config = dict(
    d_expert=1088,
    d_shared_expert=0,
    tie_word_embeddings=True,
    max_seq_len=1024,
)
Below are experts of layer 2 (counted from 0) of a mixture-of-experts language model. Rows are named router (the router's row for the expert), up (a neuron's input weights, with its number) and show model dimensions 512-575. Each number is 128 + 32 x the weight over its row's rms, rounded and kept within 0 to 255. Numbers have three digits each.
Before each expert's rows: "mostly gets" lists some tokens that are sent to it at least half of the time; "gets" lists some tokens that make up at least twice as much of what it gets as of all text. This comes from a sample of Wikipedia text that the model never trained on. Tokens count by the router's weight.

# expert 0
mostly gets: "| ", "W ", "1 ", "0 ", " ", "2 "
gets: "| ", " ", "0 ", ": ", "; ", "-"
router:161180186115109143139124143160181102087121091123080149203192099062155151160107111105179125152153135170169066106081085102153181107127132193122078150174146131087097109142065137089174119126075148
up0:121139133162134153123116124091161113134114148109094076105125108155091083116023146146103192114084113107159118117140096106115045126171119151121139099146118118138166070093109130112152112130106115
up1:114217118089124188111091156097138191136125121143132143176134151150131111141078156125141167123145129109110145124149082131166121077169169115148085110106150075150176168107196101075178111149109138
up2:125112027124117104157147174063100123145154118151165094191114103104159119141118085137123101114130082131061106149100156140183081109131154155168142169123143047109106119103185136156165044142079099
up3:165096136185174127115083100156173126124171121113142173111132105144172078175144146137076119097124124132133103125123140137152175128135077130155175157164126112133108118090115147138134117118149079
up4:101071148118142130131087134080126115081080124133139137150149179057162135162125075132132128129113123153142184180089211161146121137105091138119102093105154140090136177149145130158120146129093122
up5:131136157152155186125094164105146150139122028101163135149143055183140135052090095152142136085071134155148133135172095171159175162138149129156120170102087167129113129060143115119186098126118157
up6:118088136143126128059091100117105154100118071146166142168162164153099077120162121117155139138184065102175133067122171104133146162094114138154161180164162103105172111182046082101117161125170178
up7:102155076113063169124097165134097179108163163175085109164179090143077143122138076110127105099106111131155141098199165120172134167131149117111114157182188134123110233113101134155132090093076148
up8:129145098077106118151091134132130115178098165177171084138120147187149121080082084125122142125122164140142123173166132118152108152094166087141155132105109160135182167102008110069171086119175155
up9:156087132101112097115113135193112065118141121110091104136094177110119138141150099139173114127155161157162144116090130109145031154149080132171157189076136080134140103137131130225138226189093078
up10:056144132143106128149180111140136131153161092149172139193129126138128109145059055109176092121193120113069084204114103172125190104110087102086160062116136131139145122154118133156128086091173187
up11:136120130148093150092137135180125219165169064153107145125092146156154090156144091107082112118099097105203137098144187156152138109115127101113141198123075105145094170188086208130120126117161110
up12:139152152039103131120155099149087127126129141174090126103152099142181081172179121124174099151154168204148152161130189139162179122097175150093092151063102168178062140116170122097116175130141141
up13:092129104088119134160114116223089093122179101101091109212134103110132086155116131125132107203123095142190102188150105104186150102127116131129212177093127176131111143114179112081169162118107078
up14:120171162154106168129196155100130103160083117115117066186166121091143140178143151122088101159163116150163106122118137147150137171182173135152155166115179134134118170162208194116075145121131174
up15:084168109166146121108114083120060108146133098097132107125104128201173096176129117157147126177116180122108085143143129165182135149126125134108159145204103127162107114098047117109104178122159111
up16:063141120162133158111104094174110127125029105129136120192104088138123175159147109116178118134154114089118119141112137134135107122111155124105138149162149139078142178117127130157144108102142071
up17:207110118146112128081142141124188140109132137107134095157195106077182101134190094098113106107083099135129101138094100131147088167100154106190098144126164055137160128114178126123134102077136147
up18:081115096127161106143069118149152115157134096086117116162147152188124164188075164099144109081155142161122127112150089129175083126136169107154132148125096156143137159121113072134145068125132137
up19:169119145140114099139158175119119148143124126093155166097152144142154118151119115120100110116134096186180183128112140143135125106162085134157127082129161120091132104123085150176123107098159151
up20:067082222085126125117100173104123097126112118155104164151120113142096089140060120076103173097134165149125146159132166129130099136166088122134139150137081097104102118139197109110093119089092134
up21:111112141144127092115187146109136121101166174186151162162103202205127156152083131150077136105072170117182132172112127139130104059081152075105106124201107111084136140152140125107136111150160188
up22:154026058156099116114113161137132116121101118115147162133121166129172113117081120131131222097136152169103136078185151112160116109164187100103103102091173149143129156164142143153196082059105184
up23:108088145114117134154108086117118107133130105129140144128118094161159134086152183140111164055071109127085143165168117115157164105140143111129135120138182071191153109121150144131150161126145169
up24:151083125109095102163205129075119074160135151113107105134101097144114109137107126187108159175110151104191128151077093166115191119110172146190181183097176131105182137039109114100137134107173112
up25:120132098119089207109111110121125104124087115108071146141140132161125107107149088169140102214126158098112092094161145162093154196113133096008140099103097119128193136143085116092141096180065091
up26:129137134147109132114085175126128157093124080166142105177146105161165109108127040184124141093116117101108142194148113147142146171163062120182177118116091166114144129099141189125174104178156186
up27:137110118093073141148144141127104140091093189112132115126097124124147116112114135141116123135162124155128112104094129166110202099136100085112105113065168084122076166101099121129140076139138158
up28:080083117150099183107207108175167138103094102180117111109155156082187117162173157175139179144150176057123139173172092152153079136113086122049105094171183162173122121138215028129092126086173155
up29:107184154076143151107112136089167192165197122141156099162137091142182102139146111226197073125158170119147150104093104171161146139151093093085150105149142128088113126088115117159077113145149086
up30:153168136107157080100144144146111134158106124150155252129123139129069128135179047168145137117144140105161144137175115189094104123155077165089098150136169095152103154126154140061103155084132106
up31:094113138182106100140130098155121146128093134157119116078154128096166201125130126095127147126137165127138165169145083143192173138108086151110096128152102136175084056109142135145079109116158093
up32:139143187138117161095118155145119116137128106104113134180027199099112134088146130133127209159123153099083132167138159153118155142092138061123129107109095089148110165115116158063136152149142137
up33:091108172177096128124125190188174140103190136090140134132069139169089148115180161172126093130056130137179159146099187150114162178102136118181107129088154093139183159130142126105153082149143152
up34:105058180132137132091067127088160110196136123162137165110144098104130149147132113153085220120126082129138143154153131158174172216132068102189191102112130108196123135140107124081075161124142145
up35:156131091114146134110080077093138122093154135145073127146092136122171087115106128173077088115198110119100121092126139106191153209126140123158081153156087132096124165131144088123114148093119122
up36:097121097128116131169154103166132073109049135131221094123151137169132145166138107103115133103106128072173154078100159114123199119127171175166089085151162110124127172100142116106157094109158109
up37:150200128113082070120126066109145083112155142143140118126146110119150164118147086201159137141114101129147182057124143112102118115126140159165120161132141158132109130167122165096139112109117111
up38:064145161171179137125127107122156170105099108164149188127106144094179162066152151130000147127096058068115135102129101121140096143155154170161136115154156097084146133140151173115166081131171102
up39:137090170149080245108172150091141178101131155098108126088142092100175110139092108161126115130141100144116111151136136139142137152175145150102082118142122092182138150177113093109155121092138123
up40:088099102170125121111193119054128130167173182125130170147198174148168116136127115144103104196072190094149145133108126156170110079126079103159149084134181132117090124101118163121080128162088085
up41:119133113142126149117129135143098201092136204089117133155131142097144065114081114170130127141161177150152125132114124119159117138114115157165143186151119098132143201077182169178136171125150076
up42:019122132076125121112139140192121167085182113112115128181141159114100082095177119091177134140129134103030139147078122148146135137169143100131181130145094128133201122113116120154121160085111136
up43:152153080113077095128128127114158121105143127066106121165126128091078105152132077135110132076117116151091123123150156163111180122163098095163165068161142117128163162077191171138132126135094155
up44:153101143125144088095177138151153108159169135106161130121124125145053153098104120178040127099157149143121067055133120141156151135118115134149124141156152116151199100174151113130088108081101142
up45:113147151168047148107088062180125151114075131135140114056101078089146134161108081103117145142117135123133161145120132173099144172110089105081138117125220162109106141073129119126171099125131080
up46:146152138178068091122129105116128117151160121151104099162190129132144127179122091138134108133085241149101203145128139079141150170160138143117145149119115119089134084117118124095175087128139075
up47:111090092129114139214171186106146097101104064134060124166071137121112151120159168130114153070148132075228093105101167123076110058140109147105093153146146170132084118083109069156139156117178142
up48:122150147117156182106175116127154151166130131170188126146119084116156121130102138104115113148104140122174121103165106196199092177136095104133152132151103091116082203108145144111107145200133131

# expert 2
mostly gets: "the ", "with ", "\"", "by ", "his ", "that "
gets: "the ", "in ", "and ", "a ", "as ", "with "
router:092105114097079063135137130086149149076109085113111114131072120094117145157085209101126105104156121179121089133083159087182124117103101124084157170082122124093146121132137164128081131163081044
up0:128138150127118141168144165118167078142141143142104156114088097140151137157086168119145102172153157092173149109131124132151100137154131168129141188093124103082181102116166154126208091188141143
up1:158099128139182153144148175094144073129121112094140159132161094125109097183126193129089134077110111135127145079148145186093163173101165114135073129128170145154148172097182105157124083164169143
up2:114127081127153118212111102079136156169092125141106118078154104116122077131112140182120125182087074137183150165086124082130131106153091135089108119178173077162129109134157166120194145131138087
up3:177159091128105128113180084173073138127150152119158149098106180136136107192135120101148035174155161128148129125081127100128126143100108166119099150108171162143180153091094104176154143139145124
up4:130108110109132123148102092143102188160098125107099080183096145116188155131099099167109130136146131138121146120098139121139163145141104120159118176171157109078128167188112111116076138123137133
up5:104122110177106156090144110163091155120156163110123196130119105134069105155153096129154123128150143091134094123133102187123154136106130082112136098100188200178097152103110118180089143054151128
up6:110067087099117057152153111079130098190146173135132125114119133103140145144135092132130213113187154162074197201180130204133117092142152103177112115159160130159160203135150186090120172098173087
up7:104131176115138135075074147160101117176137104113080182133117110215081065171142104155152115066077113090107152194197126096113079080111168113115114119136129140138132124102115164088147141094110098
up8:124066129094097122099158115114111108094116202110152114075185107121147080175097153173173135132150039071122128109111170114128115134156067078078061175146202123118156139159140100135104142078110145
up9:127142145134102099173138147077111110138101157117130156168128120171049117135124130156162035129140158166124136089125136147120097142139140120171142160147129179134157136097123091139130143164125103
up10:124157108106111159144085150095160096119136083154119124102176117109154099123110175172140091145131193172156144190128112109147134076112104110150113159114158156134143144096169145117137128147120058
up11:075160102100142102153065126075076165091135114161076132092123103092130137120115162094146171120124143115115115166106153193139164128126170205137154120171168148158143143128144116160095132059168084
up12:074109088135141127120132089099086087142147114137183144104165159070130141138152110135122107088138121142127096181128091174145148122144103137137141154178088133147093125128128118085037156119129104
up13:156146174036093123108164103170112136189126172136136146118124176138111119168105151122146149119147166095086107169200113075109126098153165118139141133182131184118136176163151106092149181152154134
up14:156123138117108081113149077123111138128093065135134190077084154123131152150089175143088108114166185085147186147139184148141093127153097077147175143137110156140072178127142086138112183143144121
up15:124157192128102112104114071162133090164144093200137160080140121123081163113115125109103087011168070077136160113105179113124112170206105091153164225142133123184098102198092116102177143168105098
up16:160164092114127176131137154125094155138144118139070147104135128123157132117057151169098112183145147132115147113115166063125146143167130126071167205150115123161154159192082109169103102064137130
up17:135116071127158101157124159139161092086158136167143118158144181089116122120084136152141129122129203076196117048123193154177157158132130171108118096129093167154116133146078144126175149234109078
up18:131068087131085153147153113108196128134132127147138096154131107103100144081136119116117139125144140175125115096115129073156097114134156144144158140046137160147161113129106104136130162178098113
up19:133074171203099132150146075076158130108127133114145072111135116143105091166154122176179152119177129137132079093141131060135137089087168153126188129155148090176118116129146108133065109125167156
up20:138135136185078134153074207130110185178068089140226104101116124134132110172136109130193116175151173098124119137105073103152109105096177106084110103158126189149106086160127068146113139080137189
up21:101137134109103118177134153132111155138169224184083150124152167114117115092203147106136036187098185058093126095142127124145158145188137130168160177118148101086195078074129059109115138105098109
up22:047169133152147154151154079066141111109146130172183061160171140068169119143124139145101176121116103113104164114151134135136135122103091106175097128115110122125130132090105093130123172146151093
up23:122144113107123079119185096115115164163111055135101132088160111148134115117115154124104128131076095132139185136097098087107120145129086170108131115132127183093142104122177138136124160140142158
up24:120114102133150122142060094135134105137134178087150168123108144144126114102126079124149129164160081105143156147111117138218110101098114074107150136163127066078117178116137139195128155128136150
up25:096084129094100088094145131100141178130187095112084151125175071127140166153131108116080094161120191139147154122113105133113138102127114151065101097180163115137121156110118097126158147161102148
up26:084111124181115125129108110037137191143182208115125174136138099116127100136122163133129083163160127093141103132177052157100154113059082128142190158111107118141136149146091092125120114172189092
up27:166155141091182126172168147108179136139146118152098099076160116176122156093131127136151134071176144116101114147182090179175123121148126104153082094169105108190141120168121092103134115107132137
up28:094114097111150159157147160166119137090092097121184130114105075102058099096142135140146180143137110070134133164101102067139125090065140134026085121151153114126122102129146120098147081063193078
up29:125131133150120191152095140096075101116134117135097192120128172116141100198122062121206065108178157135138091042194144107131073085147111146082166144128117130109168142158138103116143134165192117
up30:112165123111116088177109144160153176147096141094106136151135124145109116157113147155104104124121129139154099099171116139145143111117107145140103126127159144111151110202108138112139112096113116
up31:094103098180109099162172135222148138161124052146123156074188125113127131092149114092111119087171096100155118092155114129126132138146108127183141115095099100110148170098108156133069088142148150
up32:086098134099137126131166105102102144202101164140110129191069138103164088097123146141098161125150119149145072075108122110120141157147066164184140106143109173121085128126103150084157142169177114
up33:086106126121077107157174175090077126097123089101095163160155147146110164114052096170146127106197163120095165105060109123164154181132100090086155104070148089183110090130161076164081080144134084
up34:134123037156120097115107087125133097116212152145110122139111135155120198143153161127118139155171122058079143123135124081157097135126141132137174093074094126122125115097155150177086127117149099
up35:147078154165162131138087164102126144172158131132150095125069099148134085053124194091107145126103146116141125096107148138155165159186112093250138163126081120141048155097113142191068083115150074
up36:088132140117097177096129087147126124122122117158155075156127156174067194149114172143137098131083162125071133154111118136085148168143064095089100183123109104157129145086067151112139136123120082
up37:104100127128103092162151090170158084136092093082165148120098128143114077194110145159133175110169149185121184086158164110133167153157135141098090198135190123180129141154141085173114117110128074
up38:141087133140124098151138124179180146142154164055152135137127162145135133162137134133124132109147067184098100159115072065115101109211107100129108146173119127088085172105151117173167112120094131
up39:121142088187089098117093186132114120116131172141108130125090174220117131190110153127111072143157162174185136135163097162096069100074118099166184127076063179153146121110118145110109116086206170
up40:136083094117149139151134161066146118184107140127151154153143164111138171126197156162126145127130169157086088128122121137147093155122174092164145176185124110194176167139104143195075149118113108
up41:143130089159101100159096051107172156099119155093075151086165085143097163185151110152159072088122130135124074132143142084183134109142170125133142164097137172135038093157121145202151173168132115
up42:138156119077106143136101093127101149188122131136167140099135137103115181108143131098071136169125142150092095122064098121136130112187142156183151122103141131176140157134098130145206078150163095
up43:109126175125134158054124181105102112166075128180155106112109145094147143108126139091131083036120136107127132093106126138129110130163079115149145122101123120149103127155111099111101103127162159
up44:079079073181146097123177208110078122129104199160134139162142107096221160128109183104146123122096097152079090121152138159158077117139178166131119127116162031180117116094146076074072130101146127
up45:108091152213111153110144141092134184103050166097157175160132146140138082123157151109123101189129183060185164096121164064167114110101130071175050179141160125049097169034133161133152123086111148
up46:168175162169106087100062075126106092120165160083136138106111098081067069117125144174078110188118108170123131153164097123188102071160138118121160150131141108106134139127082096183121100134135138
up47:079173153166175130182106138074132101193090108151171162173129156126124082110104171133149138091144052086168135128139187132108144080146155150147122140149147157136132160092180132117121080159113132
up48:134114093120121146114079150126137172141131150102160092112121109155126105107143206105098111172099145174107091135123109138108094183185117076123082122110102129144169114154068123209127145116109104

# expert 1
mostly gets: "\n", "s", "he ", "\" ", "es", "le"
gets: "\n", ", ", "of ", ") ", "==", "\n\n"
router:180143117158088062129122152108115142132124154158069188117089107145115089131118107133135147109141157148106161113105179110144107163144196081119091190106087199142197140150141157115108074145077147
up0:103122137141139107126188135126122152108154131117118106145169089102123142164119162133184156167163144183115168122143147151133166138145143116092148095169086134159079163130141172189110157144143135
up1:133117171062123076110149121131092182122129177118116142085136115125113151099202136167139115073162137150122191077173070197126149101096089117176107148136115160131079104100131054071185092162147165
up2:098116130161076169119153124149073154123142190151087114108185183143127149108106105098142142070111154165117169084180071110102183149047140114169125096102121129150157097128164099151136090189165157
up3:062155125132152091143142096111145149125108129143099170142073105114156126136076146137141176147150113138124131125130144128120153094149158123122143083138111133178193134128160091127149179135128105
up4:112131095131120147091120144114145122109134147156166086070132152172074123107119099164107084152097149102146178161149108098163122163107102112107231145067153156102149167084140126125128113196185117
up5:143129109203091092162092192127167135141092073096120079149110104193151129117117145138136127122128171116139153099063140085134146087143159139143100136096184138122076146132143180109113142134117083
up6:141086060107082153100167109121100129143080175177184094131131145131103126131166134119130217114147064111075134074116151196055143086137151075112157159135099158180135141156101168157119129159119104
up7:050111135098072156148107146139129175115136184138182116161143029164188121142144141117130132154094157168116108124095152133152190142181115156156153106115094126080155107196115055094097132110142069
up8:164075069180125160104089104126141121103150090174144153106115128142085150127113117092120118082160168092136161112136131125158154095122112087116110107099134077157141121125065158158122078098122120
up9:166131081145103145162143103154159144114186173166093111152161105183129141177177145153147149073142171096127097105175141101100180033104183102184123144076149174160159170089169145148126046129086088
up10:145090123065141114096170109164102155104108107113174107099108162062135181126111123157132202064137143060152121117112128113155073124132102117190149144081143097056174176102118157103070069098119096
up11:073104118094105151149111181135196149119143093132096122105157130178120096135121154085155117127154122083171103073147145137167070159141121117170117168160145114132136114150135166095137133097161151
up12:155107170155182124112086175116140136110136147135115098068155159146172083140129168063177117130110100118130125053091121119111150126146098092117108125158112095127162088161172173138196144143112146
up13:101100089127136107125148172144152153105110127117137138140100101142162141121133147185176068101160088123111157125184154065131121130159125111084104097116121131157140120132148139172090111138160127
up14:147184125138117149134185081161098159101142138160070110117137122178152154174148172131093106081102062104115164135146118126115129107088103151108120120135102086152162153087123105147132144113111107
up15:160152119147083138073172184066147149150137146129128085141118174156170156089096049139138154102143115124088193132117099126133118135119137126154159138066147086125148113173155162082156117094110171
up16:093166127125122073155103136103131112166040168129158152142087101129147144090106162108181155121167089093091138109124151073175112124135193034113061107124120094112163119110129093149180132151110128
up17:205137120155117158110082159123105122069143037170072049135138131139167217133096000186120118140133086123127170087073145133076179089145144123125101190096168130114214123117173090098120134141128167
up18:157218116157106096118107125126110111150118129115133116092131105148191116060079142100120086105150135093136150054105167140117157096138171122125127133102131127151139140156036130134157126116141164
up19:072136129113165102171146179127190158184180198097174157168120113128149123163138080153170124106108105089096124208128168073155147100117143129104175127168143118117138128158151161156140101140125092
up20:148122105071134095125137125119111119148117108205132114107110108174144125098128134085166132076123131060168102097148155050159127125109153081126111135146114120167080156106158132131157129073153142
up21:179128175131123066060106093113073147116124127145092120088143130062127112125137183183093146127135191104122142156139169102183147139108158040101175154191147184087140165157162164112114103072155109
up22:121144110117152083180070153129155161085088107192142089184138180148059145120137100147164146175070099125108141146117150138081099142170154187093135105144092133134077156116117160114104092107104116
up23:170120153145156141145072150161172147120125143135121180135173158183132092139129116126143147092138092092131131122132097124080114172156149143132166137093091117130177138137156108120135136129086110
up24:041164191141126089114133108187129145173182116179150122133118141103199113121149075078136210103150082170168188110083160140186178178116149210121130115137093140090190109147098173161125100078098115
up25:135143104133131116155094163151102124162144124140148122184115134132179115185119172132153116122179082124143123115132144116120133098136116139112097109148100124114119185130177149148090095155126095
up26:160117069135118099156199133124102117135129164196221117159141121080098117045098157121120112165110127171154214168164156161136109120168178117173187111141133178171155092143131110127152154108143085
up27:111105140161115112132099157115125139146164175139189182143160102129143089129141104143128150080153110138118155082162109147092112142138099117102164171101115146140162069141088116101127107096106193
up28:145139073109108084142098104085106132120119139175098171081062126146148100134132131157130144126052079080114083142118091066127109059164167109165159088120076074118176131181128174116143055138123169
up29:133136152174129143089117091176073216141166133160116130175142160089161178139154117122122165076150156124158104127123104113158141123136108115123131174136088125112108113131130112157155115132110113
up30:084114161116099206136106132160093083127193117177120140121136152155119115123122137180134138147132118130142142043113112151148184118160118079179101197126137171103120154093120118152116193153139152
up31:153203140152104136142143162182072128107181151130155176125179108118164141110151135194134127104084166133113122100138188167167128093114202074131110080166179102133177143122078151137148107138124135
up32:169094139122100119148137201143084126166137158203137106140102097144161175180092114137045148074170181115068109121136080127123135104105071126148149159151143160174173148104127106124149108185146112
up33:141118090138060124141139151186140127140132105053073124132173130193103095145136142155149175155143084123111168113161154163062115149216125105156139094167167090159118105156099113150087131158125131
up34:160034168139089105177109158147108119132117156103125083120120157149115084147091115164123106071156130124152073069117076128193148160162080116198106147111104126181151112117102134172135087138137178
up35:175157119167142106132123151100155139122113139211119135104147117133100092148078142137134140116162119173134116114141128134120122164191159150040138151082131147134125114125125138052165081157127029
up36:159068140156141113138158129109091214102081109128146099133119131144129115119111115129141153118136113119154132147149167098116081105146119135174172145182133127172112165183124102091146117130191095
up37:123170114075098137132151126093093133129148176138132134066124134124165106106182103131085196201126124126136083080112174124110133130150067169129142154136135183125138199176092123157086137129126118
up38:125139187120137133124170157179139146136088180078157167146129143090172122133159142152116175094112157137138174148150161092086127155181085116084165147110130148122144193159175119196150137108101114
up39:189130101125194116067134124058069129086143141174126113165124115087182142077132123140132118123160164071132156073123140207133145139136112162103180106129106151145123109136130134122101128137130183
up40:109120144156155116158132147115065136164136145141078174114090097094132107158162185093136133151105060126081170089099159197106128150141140163149169111123158149109168113099128148160102104136155113
up41:147138089113077144126067116088114156094147137167101168142146157149083084142107129210115210127077190187172131125186159111130120106176120107127144137093131138089140158091124123126116121161132183
up42:147138159140158152141113156122139160120102119128214109118105181172105162099140138138170137110124157089136121114069195073122183166149168124083191184081152073138121151140138170150097097133167139
up43:066203107113094155129129138142197169138122145145141134148237114115134112110123127127163091123129142151114084095120125157176118087108158151143144132167088110092029116073082125086159145133145121
up44:098167186128167205199154134090067140107108133129113145117071131183153089131159110096132138159064069160042126146118138172166093089119098116083130127099068182146167141135193177104118165156101137
up45:128141122084106109167098117151121101115203143119123108109047207207158078158091179103130098121138092147132151118078153154131153106153143127132069216068156149113147154100112143086153135127195119
up46:161151137099162143175099117096082181110104122135194155136121117144189045154122091121166147079116131171148130123132113123148107086108090130124133110092107126173166139190102123126136133081164059
up47:090141097132159148119172139129160105098144111145178159131135159147158129181156108159160165177168122158133159154105156175142120077135142132190195117167169170190198128013181095133124117126211139
up48:125162059192171106170130130127129155129119153086151113144059094149173080101179157131181155099166159161124119125063155160093072074125057111126119122172125142165113128167098145123128140159198088

# expert 3
mostly gets: "k", "be ", "(", "v", "m ", "been "
gets: "(", "to ", "- ", "|", ". ", "201"
router:116103165139148112094082083139146154081127075165095091087122166097076142089136163113151103171088072100140201170111154094141121097100166116140125099088099095101085163112140136107078162122107134
up0:169124143114169093090132098073131109094079088147139083114092186204105100160135088116137158060134170098149212135126136163132171069112144110126142166145125146112152076194187163104147091079074116
up1:160130139137108086121115109190153058102131145141150104087115157088207142171123098163136120143099082159128117080137217117157147104097126122115105089086147148104061110106118159103069076185163107
up2:119090117119109086109154092169112130135168138121109140097132053139120171093143178101158172136061096087124150124124081143115097083164115087132157110137130095169093159147083159195188130121047199
up3:172132120168191147084088125030111161123110108201142125117062114148077183122108146131186110088122143125133199151123142145136125160095126102065122136086121162143106128105103103105187150106087091
up4:177115198127119161141159082128073158189158146141153163119109094102141166107137117139137084094081123118084135144102105135130103082102123146130132095105065070126120076178146078186138141169138151
up5:160146113179178109080104110148107138160118143108105136130147144118118121074106138196201164073112096126096199120140101138076104127148144107167127139087128100127149110154123113184131127131089141
up6:141118138156110096094139119125143118170118163149126156126146129092128125159146091110103053146155112076126094133141135104146096142146180177198108119168120099102069117161102125186167139046150130
up7:101125125105165157127103072166133134145091151095123149132125098154123127138135125078098143136087207085113084111136160136162136165136097159110094156070135131154125080159147138129181106077133156
up8:119081146141177189112150190144107164162094112132132118122062134138150137080187116151126103087110087122071146161139136204091186113073140185152132149105114137122085097135105133137144093176083105
up9:126092139134116156127122096185128131149123132161052142085125112092217118112132158101114142158139161168147148162144101087138110119074108177141163107153117089122148167110080098142128133095101154
up10:099084145144175188102185124099145120119156139173120148124181098150122107134150164196074086153107102146128145086135105131191135127150133096102104141197155099091117126147146148140087130194091183
up11:142135192131155184111090165098190133088174093202094100171108136130107155100144095182140186113100127169131146086105122164142095117131136149096101103111106108110151158084081102180164119115064138
up12:171194090095130113143160150173098140134090158120119089181150115080150178096106150066098151101150133194113128058157206145134135120166092139130149190148177061115148082163133149104131151114131126
up13:107139182078137138086135073102163097169116092130126153127093122134091103134138104153110111080153161131115123127157084164137152134115144132155109158092158117145111128139169152111133088108166087
up14:131162191092120105101085098157164115080101166138072167130160097117095098120153077126082064098162097090128167125119163097139082177073111137154106128161127112155073109090169096136199132126086101
up15:145158177186086080116082132091087146082160149071179150103147088121110114054100137133130149101128137078147126157113136118161125144112180195122073153160114143113115135149095048115125094154155118
up16:132115143103168096081110114197145169113106074128148136082149136177158092207154163155145108161140079166139199129111096144133163150141156135126161152094178058122125147107143140153118151101196086
up17:143128132120173143144147141147093108141107092163045153110114123152067077099143122162137149100141184111139130102092135114101132121069125142077046141094126117097125160112159147128157097084125154
up18:177160138183061133166130119175102140151108150140136099105159129140118064090175110135149098158091081126095152182108157167144136140087117113134095126061092147173156106089132038111087116121133099
up19:141192160169042140170186144144102073164126091166134124096107075148098209158097080157154130183132126157131141121134166154154129127118157160138062122172166177164097125142143048133099130188096127
up20:099124128095159137086144146135160131114083108169125125098079126105094140129109092104153190177152077088115136088160125168116136124077097116112130129113133085101111088160155107145161141078131150
up21:167110130179123096147182082143080127081100133151116128126138096108128149107120130182073145136167113140141158124170102110114176126157090094153142123134111190157093163172116114109100162124162112
up22:132156138161147104171157136132178181183114185114106143118164097133098133148125084140136137157142123103186185139194132139149190150157154175131104124117141138115153100169197132178134115110135112
up23:172120172114148117111160173109124072173151157067106172176167127138145114180128178124120137108151110110117129098116160118137120144136115123091148156116158183114189132149164156133114171131097136
up24:107124102133112127139073118108140108145134105194131119120108126157129120151145171149103141172123111132143163123128156127169158100163138103128195173106079091114154099112124143106122088132179106
up25:082081081147237146099096184111128110110134155140134134192082184109121094154122158123149107125131086090114158115148117138142128116086164206133118109156073125117098200119151125119098181126128107
up26:077150150134101138156177152169159093105126157090102066120153119073179180064124108142160172194134118129189164151122152150097153085163124177103099134166127108137149156140144100076111190123078164
up27:149107105089132161135179097131091129164110097079128103094070159123131176163129145119172092066195144123100199141107134143149098133163104137148068095155121034111108134138166170159166155159102089
up28:066158067076145148114117092102142077217152073144172138091118063142086108150155127161148088154103079093156150131153126087175102111062115180179187160119137148114161116172144139076111148144114104
up29:137155128151128145167139123166109131093130087155192148087182145094104112121157098139112142101029097084111158146220117115142118153179142157088111130142200100134180152146128134123156138162130143
up30:188102145099154090143063112094147135168129117113130176146161091092101133068100113160088157146043092150136117096207099124125154083095129210120117056129146088153155163152061089099142124114137154
up31:144079115081136064114111148077135155101077134118130072099133114172178110164107129132065136108121149134120132149156088118133150165126133165082094125145150129096163141146120150088165170133094104
up32:084106155153176072122114129093132095110083092127172141092137155148092166124131164136076153122086196167136135172133129094151148148147153207191170149056156127108149135083134144153152146172121096
up33:143125181101117183119136163138108096192108117131135116105105146112162088127156201178091204071119117083104160091155151103176155035166102193130133131150121174148112180165173087107144114129118087
up34:088071160149140119134098078107139104098157152163098087088145144159174118107089122144137131154111106114131181153130188125151091135115134107220144146153040167110193145125157124145104138137122165
up35:127132156111140091060178127103080095148147161078169096142084111128106128059137139206078128132145098125114135099144087138165121105120069133198162161138105161105104134155141103107153096116139132
up36:105107154161085084159095163149118137133115157101208094100167071156101131148040161086139076054119154163136112130085177135158117145160203120122163102105128098177127114138106117096157143138139181
up37:148108097154123094089212167148147098126126149172102120081106111053156125153110106152098162114172106123176132108160167129176135083114136161097121103177191126114144107065090146125123140111120131
up38:065146134126157131159143111111130127114131135122126146169128162145122136148139164115191172053185114054105156158132150146168133145130154085129178128158145159192079086118202115160087165113133110
up39:122121169160108141090162153133185073147217147100152151126108131170123098123161109111166151157134056105130187165083142118113106122104100111133068158134198118114117097116167145078107143132162097
up40:092152137141190096115107094183176060173155086089168123094102139127086177119110118147147105159148112126103093137163108073065146153153174114078105131154107160165138121102084126140120178127037162
up41:119105124160168139105148151092156126159120127096142139183094117083116154114130161139148169103117120062098141139185119077123112073131084171111074140127108164084142076015108160159075155090149125
up42:116088146115120104100137105126117122109154145139129107093167076110140116138179123173133178136110106132060146173102146086168130138111144105109107134161162182124100152098148122129118123137116103
up43:126099114074118068087079144145144111127109100170150140105178106169088177107070123105128147095134130123104189160172133142109154169147169124170098111129112140171068118108127162082087153133153135
up44:128117084131146192131140128115091139160111169090150100126074135082163095121132114084113131135141080139105124078121120168159105084152093181082097172070145155139126121094085111137089158134060058
up45:138135144103123103074140117138173142052125177156141146103086125176148094122108093093121160156105117077071182105184109121154156150106115087111138156056115144094093139089198140088181145118143093
up46:115123163164128073105121142106200125127139133126118115184125112102170114168195095087131129133120109130159144134151152120145119190117143168107178138107148149097099134132137092097148121096125159
up47:157121115119141104138139122103139111048128113158133103134095093119158112146119154135161059154103093070104186076130100101072113134137132147140172122056092165133125157158126133187127100139099087
up48:149167109167131091196121140163129094134139127169175170132145183162113116180056111118195168101056146124090121180117152111139121089125146124059106089149147107099166089120090114123149144170126092